python train.py --hidden_act="geglu" --vocab_size=2048 --norm="rmsnorm" --optimizer="soap_variant" --learning_rate=0.00489 --max_seq_len=256
Below are experts of layer 2 (counted from 0) of a mixture-of-experts language model. Rows are named router (the router's row for the expert), gate (a neuron's input weights, with its number), up (a neuron's input weights, with its number), down (a neuron's output weights, with its number) and show model dimensions 128-191. Each number is 50 + 10 x the weight over its row's rms, rounded and kept within 0 to 99.
After each expert's rows: a language model's description of what the expert responds to; "raises" lists some tokens whose logits its average output raises strongly, later layers aside. This comes from a sample of Wikipedia text that the model never trained on.

# expert 36
router:45 37 47 69 50 48 59 42 67 47 40 67 38 59 41 48 47 39 65 55 43 38 57 51 61 48 56 55 74 56 44 48 60 30 57 56 61 44 51 52 61 49 36 46 32 33 54 46 63 44 54 45 51 66 51 56 63 36 65 44 48 48 48 44
gate0:51 49 39 57 35 44 71 40 54 43 49 56 49 51 56 52 43 47 66 57 30 41 54 54 51 35 67 50 53 36 63 56 44 55 36 46 32 57 74 52 46 44 58 42 35 29 61 59 44 40 50 53 36 38 62 57 49 37 56 41 71 57 63 56
up0:52 49 48 49 57 50 73 45 60 60 59 58 35 44 53 43 60 60 48 67 44 41 45 55 31 58 50 32 35 50 60 49 61 45 43 60 35 40 56 61 44 52 78 47 60 44 56 55 54 61 48 60 37 49 60 47 54 54 62 56 46 39 71 37
down0:55 48 42 52 48 38 67 56 49 64 56 49 57 39 54 55 55 51 59 54 27 37 54 54 50 47 39 43 41 39 71 43 61 44 51 54 34 61 57 40 46 62 43 55 70 42 61 55 43 47 35 46 49 32 43 44 35 35 51 55 54 27 46 68
What it handles: Pieces like id, ad, ol, in inside words such as Erebidae, Didn't, load, resolution, Chad; also table bars after empty cells.
raises: "s", "own", "ual", "ance"

# expert 18
router:53 40 26 70 35 57 43 37 54 50 47 52 48 45 39 62 65 43 55 69 60 47 60 47 58 39 52 48 53 52 34 47 45 41 44 66 68 41 58 57 51 50 32 45 52 33 46 55 46 50 48 45 45 38 45 38 61 52 48 30 50 37 55 47
gate0:71 45 46 53 31 40 59 43 63 40 40 63 59 58 54 54 54 43 50 52 50 38 57 54 63 29 48 58 57 46 71 18 54 66 42 47 58 50 60 45 58 52 53 53 58 41 39 40 44 40 54 69 57 28 39 61 38 59 61 44 56 42 53 62
up0:55 50 47 43 32 54 60 47 52 61 51 40 60 64 52 39 59 49 64 50 56 45 60 46 53 47 44 67 58 44 50 39 40 55 38 23 54 54 40 45 59 48 59 67 47 34 41 46 51 46 47 42 54 41 58 60 41 64 59 40 44 58 48 70
down0:39 49 40 56 59 48 33 44 50 50 53 49 55 65 48 56 57 45 45 39 24 37 55 61 44 57 47 35 56 30 58 66 70 51 47 46 49 22 56 44 38 58 64 55 43 59 57 48 45 54 36 50 60 57 28 57 56 55 40 54 58 39 62 67
What it handles: Short vowel-plus-r pieces right after a capital initial in names and words, e.g. Sh-ir-ley, G-ir-ard, Govern-or, acc-ur-acy.
raises: "s", "es", "c"

# expert 55
router:37 51 47 58 43 61 37 65 61 54 46 35 52 38 36 71 39 66 64 35 51 45 44 63 65 70 36 50 37 57 45 51 63 62 66 64 56 47 63 28 51 51 57 36 56 62 64 66 40 65 48 37 46 61 56 62 59 46 64 49 58 34 39 72
gate0:51 49 55 24 47 34 41 57 56 42 37 49 61 51 52 43 41 49 70 55 50 43 73 71 70 48 44 53 65 35 50 47 46 54 50 48 44 46 48 47 51 56 53 43 59 36 48 45 35 59 43 31 40 66 61 62 10 52 53 60 52 58 53 64
up0:59 51 57 35 46 36 40 53 53 40 42 43 62 57 55 48 47 51 68 65 50 50 62 66 59 58 48 69 72 39 52 59 53 60 48 51 40 54 48 53 58 62 61 49 60 38 79 47 41 60 44 35 46 66 60 73 22 63 46 71 49 54 46 65
down0:46 43 42 56 51 49 41 53 46 39 50 60 51 51 63 72 63 49 75 48 40 61 38 58 44 53 50 57 53 73 27 60 47 43 62 54 47 47 47 55 66 49 36 50 52 59 52 44 60 46 45 78 38 49 34 33 45 37 51 34 43 55 49 46
What it handles: Word-internal pieces, especially qu after ac or e (acquired, acquitted, equipped), plus c, s, gr, and Thai-script bytes in tables.
raises: "et", "er", "ist"

# expert 41
router:68 51 54 56 38 66 65 50 54 37 38 35 51 60 51 39 56 59 74 23 38 48 56 46 43 43 52 50 46 56 52 44 47 68 49 38 40 49 65 38 53 48 49 57 48 61 55 50 47 36 58 56 60 37 39 56 36 63 36 30 61 44 55 59
gate0:49 46 37 62 43 57 61 43 49 32 44 31 57 47 54 57 53 43 61 41 67 66 73 46 45 35 47 54 53 45 47 75 50 67 62 54 32 48 66 42 46 44 30 42 41 33 50 59 57 37 56 42 47 52 54 54 49 54 45 57 62 51 63 43
up0:61 54 58 30 71 53 43 44 53 62 58 59 54 57 51 48 37 59 48 53 36 35 32 50 46 46 55 45 58 57 43 49 48 41 38 49 70 49 45 61 70 65 62 59 47 62 46 39 49 61 38 61 45 56 49 44 53 44 53 40 60 60 38 64
down0:43 46 70 57 43 49 49 68 64 62 45 41 57 39 36 47 64 45 40 63 46 51 57 31 64 50 49 58 59 54 51 44 40 54 58 52 51 32 52 52 50 62 42 55 58 47 50 56 42 41 54 39 35 60 33 54 54 52 37 42 49 40 39 47
What it handles: Pieces right after an initial letter or short syllable, notably am in damage/dam, com, ind, plus year prefixes 199, 194.
raises: "mer", "b", "ing", "ic", "n"

# expert 59
router:53 68 51 56 43 50 52 66 38 39 42 47 35 52 63 63 55 32 51 59 39 42 46 62 61 56 61 56 52 51 51 43 48 50 41 53 53 43 57 63 58 44 48 42 36 54 63 32 43 57 68 54 61 50 64 57 56 67 54 46 40 54 38 52
gate0:35 51 46 35 53 50 50 68 37 48 53 43 50 41 54 52 45 41 67 60 40 58 60 48 58 73 47 47 45 52 45 70 60 64 53 41 73 66 36 43 38 53 62 49 41 65 52 39 62 55 43 50 45 48 48 49 52 54 41 47 50 52 50 46
up0:53 54 41 46 47 48 49 60 28 48 40 37 49 46 63 54 53 38 64 61 35 59 56 54 58 64 52 50 44 68 56 64 59 64 61 46 56 62 32 54 40 60 60 51 41 64 58 41 57 60 66 56 45 50 61 33 53 51 39 56 46 71 48 45
down0:54 71 37 40 51 44 64 61 55 65 71 38 40 65 44 47 34 51 64 58 56 46 31 51 45 46 44 41 53 41 55 51 72 52 54 43 41 55 65 50 54 32 57 59 46 42 55 47 41 62 50 38 56 43 42 57 66 62 29 47 65 59 52 41
What it handles: Word-internal pieces al, v, ol, especially v after Pro in Province and Provisional, also activity, Coalition, and 199 year starts.
raises: "anc", "es", "is"